Experts of a small language model: 12 experts in each of 9 layers.
Below are experts of layer 4 (counted from 0) of a mixture-of-experts language model. Rows are named router (the router's row for the expert), gate (a neuron's input weights, with its number), up (a neuron's input weights, with its number) and show model dimensions 96-127. Each number is 500 + 25 x the weight over its row's rms, rounded and kept within 0 to 999. Numbers have three digits each.
After each expert's rows: a language model's description of what the expert responds to; "comes after" lists some tokens at least twice as common just before its tokens as in all text. This comes from a sample of Wikipedia text that the model never trained on. Tokens count by the router's weight.

# expert 6
router:463514478484505492489515496521518500517492494477480474517478508462506529506477503528525485469538
gate0:493492510489558513504528491482485498512515514497507487480515510454498507513544465508474484502483
up0:566482518467509483501483489488487514475508484524502506497533522488470526466477469484537471474492
gate1:523466477487545489516561493521469470521487465534488535524484503465546513505499508509471523497506
up1:506496523488530507515470478490513465517445500493467517522502470508486510457455496508494516493525
gate2:484526497460518484461487476502502488475496534494549537475528499536469508499491484454522539503481
up2:536480489536475510501516487495549517510512501535512559471496459503519488490504500481501513484510
gate3:509538529497456537523500453501476483536534501513524497529497514473533489451504480480521467492468
up3:545484501467510460508535528514509501527453494494512479490520518501425498480520513487469530498496
gate4:533501503519466501503478523483470497537513494528502495501490495454483514487488482485487456461576
up4:522488483479457544487460480479482484484504500493476489487449511508503505486503478494480480516570
gate5:490505550503478479528515471549496490471476564478441505503521509454485508529490500517494502486552
up5:490514496532537466483516538493513474472526501457468546551535493523439512497505532529504533493532
gate6:508512515458480512496515527504496470518489521529481497493503502518524498458480505477531487532486
up6:484493486491493484493485484512493496504534483516515535431477556444499500517510486476528492452526
gate7:505477497562525491467469509493492464486505504459509503504516466481529505493470483534484502484515
up7:465502492488498477533485499489480498513480544514493515534532514513526510501499487484515502519476
gate8:532490538481466498477498528504524480563483502496515513488508541517511521497493489528552493521507
up8:560488545511491479501518503538515508516480528494517491486517502511519529504525488499494500499490
gate9:552484534490451517501475495513533517478508531512481460502496491509503518495466497548507460456491
up9:476478521464480492524494526506482537545550507482487494496481461518433500517554542493526516456527
gate10:513432452477493489485491437519507508498501538526489519508496548475525521525510492537480475481502
up10:537517556514537467503505527467497536555495526489446501521490507500491476525499473534525523506485
gate11:506522524468509509496549520481520525534503474492513477479493490483486502546475551520488482507521
up11:486446529556500476472455514495515472480514524507453525488473521452487480487517440492557512473472
gate12:520470506449548469482525488479541493479477447479485478523487452524516509504455526518528514444530
up12:489487548463492473516489453478462473511498487523513498502473488495519511501551487471498490506468
Description: Sentence-opening words
comes after: "\n", ".", "s.", " that", "==", " as"

# expert 0
router:532510480496499496494526483543480500525500512495503528505526496509505513466463480488528446492521
gate8:510490493511507489552533510509485537508485498503485558521504543511466490521499451508511541545452
up8:495490531513539515564426489511472445489472504495486497501496493489529477431496500492540506491485
gate9:485497519505464490474544436500520500483464506484485462479497498555528490486511503496437535557476
up9:487518515495497469481508462509547497496489487474493431478471484516513492539501508497491524501521
gate10:513491486549513518514522501511496519540522496518483518531503438504518504494572533494530488492538
up10:482518510501514570464499470474487470511487452497544527543485430494465492422543518491501543493495
gate11:501505460505515553502496507507528511471455523508515514505538535487513514511533512572491477512549
up11:490511482503511499463489507543499539526481502485482479494455482480486501483522498485489540488519
gate12:494494520463456539524499507525522491534471479494447502470495496490514505528466560487505486526501
up12:492486461508488496467488502487498461453507486505513461481523495503458500473464510541508520492466
gate13:485510451473498526503539447527530465519489503500512493520512473521579503467495477485561467507525
up13:480502487485519514510485484483523519509487494492479453491517481487450510499539527531487521488545
gate14:505489543489526475539486502524536540487452530516480489476506514493480508527471510497536533530514
up14:504480523541509568481547506503477522506495500521524484493482510489545484466440515496497515523493
gate15:502474482503506482517475466519493458496463488511519526446471512534522489510494457557510498494534
up15:476516513494490524490509506521536500525461521514457539506495488503464494504503563508483485561462
gate16:514500501503504530502540511480449502494525471490516544498527441503510508508527513519479487518501
up16:472512480525515450514446498474473464495490515486496453463535552499503516524531485493487530537532
gate17:502508515556510472475513546497478475488486516483497477504489480499535494485516487484532494535525
up17:499506495455510506533535498531459545510500474496484532501546450511473498486511532519427558514477
gate18:483512516544504487493557502474468520549542496515555506528543507497455513488486497525486526474502
up18:470481494502501486471546496530543472477496495511500435462438483470501481566504533504483470477500
gate19:473507524513514493518507490478539453494492495476535488497479526511488520495479480510528508470470
up19:464488510490473540497490521509477475487503501489518461487539501530481499510461537521496502471513
gate20:535508473538507490448513483460443505501508495506492509507491484480449503488538540485479507489484
up20:526484527501517506525511466497466501470503502521522478521490507531487489519556510517421523492469
Description: Prepositions and articles
comes after: " of", " in", " to", " from", " for", " on"

# expert 4
router:478509508480556518508503495521496477503479547529548465508525488442509526496522511514502456454475
gate8:512485509498520477520469507455530505505496508511491534509522488478453511482489479555544546487498
up8:507501534545511527538500494509550489509503526481501518518510488522509521501516425505465468466473
gate9:494513488507502524490531488508479484528479482501494472491458523496511511533513512484525491519473
up9:491502492501486488491511500484498513494482516477478483512488494521477497532508517471509500492470
gate10:507495529524533521527532505466481496488443489496534532508536557491510515511482520546556468485508
up10:528499513536499503477562504570463502487482501475482529497509499484522503503513513533459472509502
gate11:508499510500519497524524459490463514480454502479517522522475488516533517476527473521507567520512
up11:480505511514516521527528471510470491494469543494538481510483522525514506510526493491464509504461
gate12:503489474475515525486498537480499523513470499482525464461455512512516491485515474494485475488484
up12:501506524528514511476481501462494498475464470535506498490535529482528501488498503537468491554508
gate13:486518499505495503521491526498491506476502478547498526470490460487514513473491470493491537476517
up13:546527518478482505487504549527493473503477502520484526519476506536504517482498476548519489501515
gate14:489550488552522519519473471522538457497484509477478504524495508475478524482502527489528506536523
up14:458491536484484497499488495459503455460527457524558507524510484558546519491516484515449530541508
gate15:516528460446510468548461497502520486512487555501502478500528480508502527517507495480487461471514
up15:527484547498490485485512530433463508486485472476501552480475521543510489490484457538555537553491
gate16:509503458510537517522525515506535516531493525490483477500532505494500507479520557486483503556523
up16:507488465496463470501545528532461501529531518548521528522504508525492508525504597497500510528535
gate17:516505503499490509525516501503523488455481488443493524493489508497492495442508456511452492478516
up17:487490535476511498487500539493521487510502524469493439534519485538495486529498511494525544469503
gate18:500509495492532512518523533530504551533511519462513452498492510487484506485508470484506500484504
up18:458489494500496520465517538512481563527492503525537449532513517472463512494522512475500470468497
gate19:483474525523512480514501527506468456526525473525502476463490470444497501508501477484548455480500
up19:479509484524516528482491502474450474472512526530507534493460494439492513477506494461459465526510
gate20:490481500509520461512472529504497498489493546494526521491503536449506514483471507505483480519520
up20:503474504483515504478536481493504495535519497479535499495530503565496498474495523511529484506485
Description: Sports tables and infoboxes
comes after: " |", "\n", "|", ")", " won", " (0)"

# expert 9
router:468536503476445494487493489502504513513526490494485449505507535495523521542451498523521509514507
gate0:497497464483504518499568496528496492526482479467567529516516495482530532488513481550505533506495
up0:509533484502498561484508489508472484514459495499533523521513533446535489551515493528518495476430
gate1:497478519475516527531487533531500485514504492482504525516468505587481485512456460487535481500501
up1:455555485503516501470503537497483498491478505512483543512556523517513499526508480492457499570489
gate2:493470462451482489530478477491528504470526497498497515512504535494514487535457490511476507512505
up2:466509445531479475473521469502453472451519524458508522481508509526494497466508502519536477457514
gate3:474480478510513503474487499482511464504491458494501519501498495492500524472531535540512494540500
up3:457506520519500508507508476500460515490517500481464492501496489477511489496531537512521502499538
gate4:508497476494501479485534507504539550512482533462494489483464474503505508490489489537499498515466
up4:528487532477496519536503502504467499532527488536499559549461481510503500471479477505517485495519
gate5:478519518471477500489500495524443503471496481480512502489485511515569519455465512477491523524542
up5:521444474460529525493512506501533515510508496487518506522511519485534502502469492472481494464508
gate6:541499528496472520499523509502517482470524488495517529491521478470487507499492474511474523507526
up6:504502484492541473527529534514497472466498470538476462500518511513530506473548470499452496495521
gate7:508460504524501515479548470509521531505495479498487512491537488479474506513525498502546496514478
up7:485518506492478529478475528485442499450492496516540531517543485500495483496489547500490496499500
gate8:492514470477504462505502495513488499493488533489506465491536527515521537503516528538473525514556
up8:513490495501492546524487544488522500477467557461504495480453462482447502541484474476547523546483
gate9:499494511497485491511522495519482486498481438471503514490529519497492504496503505531528510473476
up9:532506512479514506477497471464493501495521519539499511510437480437496498494508507495474495504518
gate10:512532486503479476473531474515498510564476527488560468478519495433477497499518477505499485478496
up10:452513481505477498489502513462480499524503462491480478494484502483462491533481451488537472489502
gate11:530483517525476506477525479502524487534518511489491525515530505468526511492499509531476457487504
up11:497490481520526507499506499482450536528494491490496498446507536494500482478489507480491503486497
gate12:525518529449507528513503489501467522514519516517481487535467481499510486473490479477506495510526
up12:453520487526517469502512498496493498457504467528501455535523490506514514523527528490510503532499
Description: Common nouns and proper names
comes after: " the", " of", " in", " The", " his", " for"

# expert 11
router:452516516509554499562484476483472527521455527475508485500506454515502561503490493529514505472522
gate8:505487518510488501525479478482528470506507515488503524515481496539485486509517475483466500518473
up8:489520491475511520490460483535483507483507478447500444485498517442539505499504548494491497494495
gate9:504472495460481477532502461546524555549500499515523508467536565478500536484491477507477458507494
up9:495528491509555514481459572507531467513506528494472515527460462512510450463522468525515543525505
gate10:522499479449500498528528471480489522492511500505475535522511506522525488461502498549511515533505
up10:461483485483543474486474575538514480517448503493533502501476474492468511514494455521523498553491
gate11:501514504456488474505498515546490456511504474517472504497522487480519513518524543433495450516471
up11:480486509498486478531534513518483509501490475470481481499512502481520508490526502528498483500530
gate12:501507517506555465512518526488468502542504526516468473493487423529520549483537503519526498503524
up12:460518506503526519474510482505512515511497513530483455511478488513513551442498525502493466494481
gate13:448508518510491532512489509477530491482479501457529502471518476506487482511486454555503520492522
up13:485484521525553542476509452513516523486532484540489460479525457491482505488544498481482487500455
gate14:515479498496488462520505518476521482504479537498511513467503510512491511511491518508480514483511
up14:442493534497492519518497453450502490522500486459533453471504504480516517500511542509519505454505
gate15:509497518471488488509481505486580492532463495489522491479468506517490499480506508545520504502493
up15:447503518504485511505527452456531491511459467467513479483536520529513534512532526494508493466502
gate16:460506516490587519518507462491505452477517522477565497508477504524490549482491519544498523521524
up16:521506473480502498491484500517507511521497526547515496508500536483485515512462510486515493494490
gate17:537511508473489514487514503523485509496503495466510521489486496499460439512488499537518466487496
up17:513480528455532523522486497513532485494495500559516507504448514499475465551507448518470472504500
gate18:451498486505498507515533481461539483475478473452486478468523480481538537515532512514531493479495
up18:492524505498483485510518474518537477516479510491490488510507560471518519460495500501479516529519
gate19:487457524469471493468494467487521505525534491575511514473513533481490499509512529474494507486508
up19:470509508489515511492497468478494465513493486469461525474488495544478510497519478500485526497457
gate20:458517497522526488449525487560502496493499474553484465518464511494480516549527533493487515466511
up20:517498524488441495491493439431547498486528505487514456515518520464545495472513477504480517507516
Description: Numbers for days and counts
comes after: " |", "|", " on", " J", " 1", " 3"

# expert 5
router:513485481540519482516533493508486506529499506491533484521528526482514490468470478535544496507518
gate0:505477448502530509520501476520492520503491489492509485562508533536501506458478500489489532491507
up0:467510461514522460532496513492430505490494530516472514526507519484466523483499517453518500543523
gate1:527516501474523452502500518488474502530503508489547475476458505477464504485490494483485524510502
up1:487504506454492471524540509503505481516490513498536458499494514550520502495506496453496453542529
gate2:475488463477492514493483445530448503498496485482537497536500505505485508515493564488486501457518
up2:493479524512517475489501469453493492509504524488520445489520510499529507464536512505511551546565
gate3:488513523490497483487501484518468482519489463492486512505529487515464484489469554502516492509494
up3:501510506481509507515519472506475440471472477467474511480481550509532500519498510505504495519523
gate4:501508508510488483577527483498476491523498478473499513525550460525490496515459457513503491511488
up4:524522523541476480492490488464501525511451502494506503523502533518491486450484490519485549504548
gate5:515509483522530496532513494498477506531491503481509521503534518497546511478496546475495542519527
up5:541544446505534470516500445500450496492490518461540509573473534492509515492467484491478499514528
gate6:540502495484499498491512488479470519482480522437526478515520495479543524472498497559515486498519
up6:485495503487457492460485516512502459517498450540496541466553450520451486547514515493489511490525
gate7:453489497528502464525518544502434479494504538459508462515498465497531513488476450490486506500519
up7:463475454528526503506485524467515499475434512457475535475514476506528491514466451534486549478489
gate8:492501532504518493498523501543492508497500464504490492557533542522491523481488489426526471511468
up8:483492558501453499539504419498486545495506525491511489513519578520510514507517489502486496546504
gate9:472484522518520507506525470524488514476483501495502425549558523498536523494488496482485513528522
up9:486477530531483447541514485495499526475511522504458497498467524479513502497490482478493565519486
gate10:509486493490557514536528470514474458472520494505515498505546530466508512543495455531529496484521
up10:491473493489514515531500448511447510499543503518481510516526516495529499500514500536503515501523
gate11:494493521492499498520504452507462523517500492504494520500489520523538518488523466529568436486480
up11:512482496498484538483470524512532513502504543512527503531560539492481490515499461488474480479451
gate12:495523483545473470508489498503494496516479494470500477522512522512544515467500479518532524487497
up12:506524534454484469477513503515491470526548477534536506519469488514540501499524451495511520497480
Description: Infobox and table separators
comes after: "\n", "-", " ", "\"", "\n ", "==See"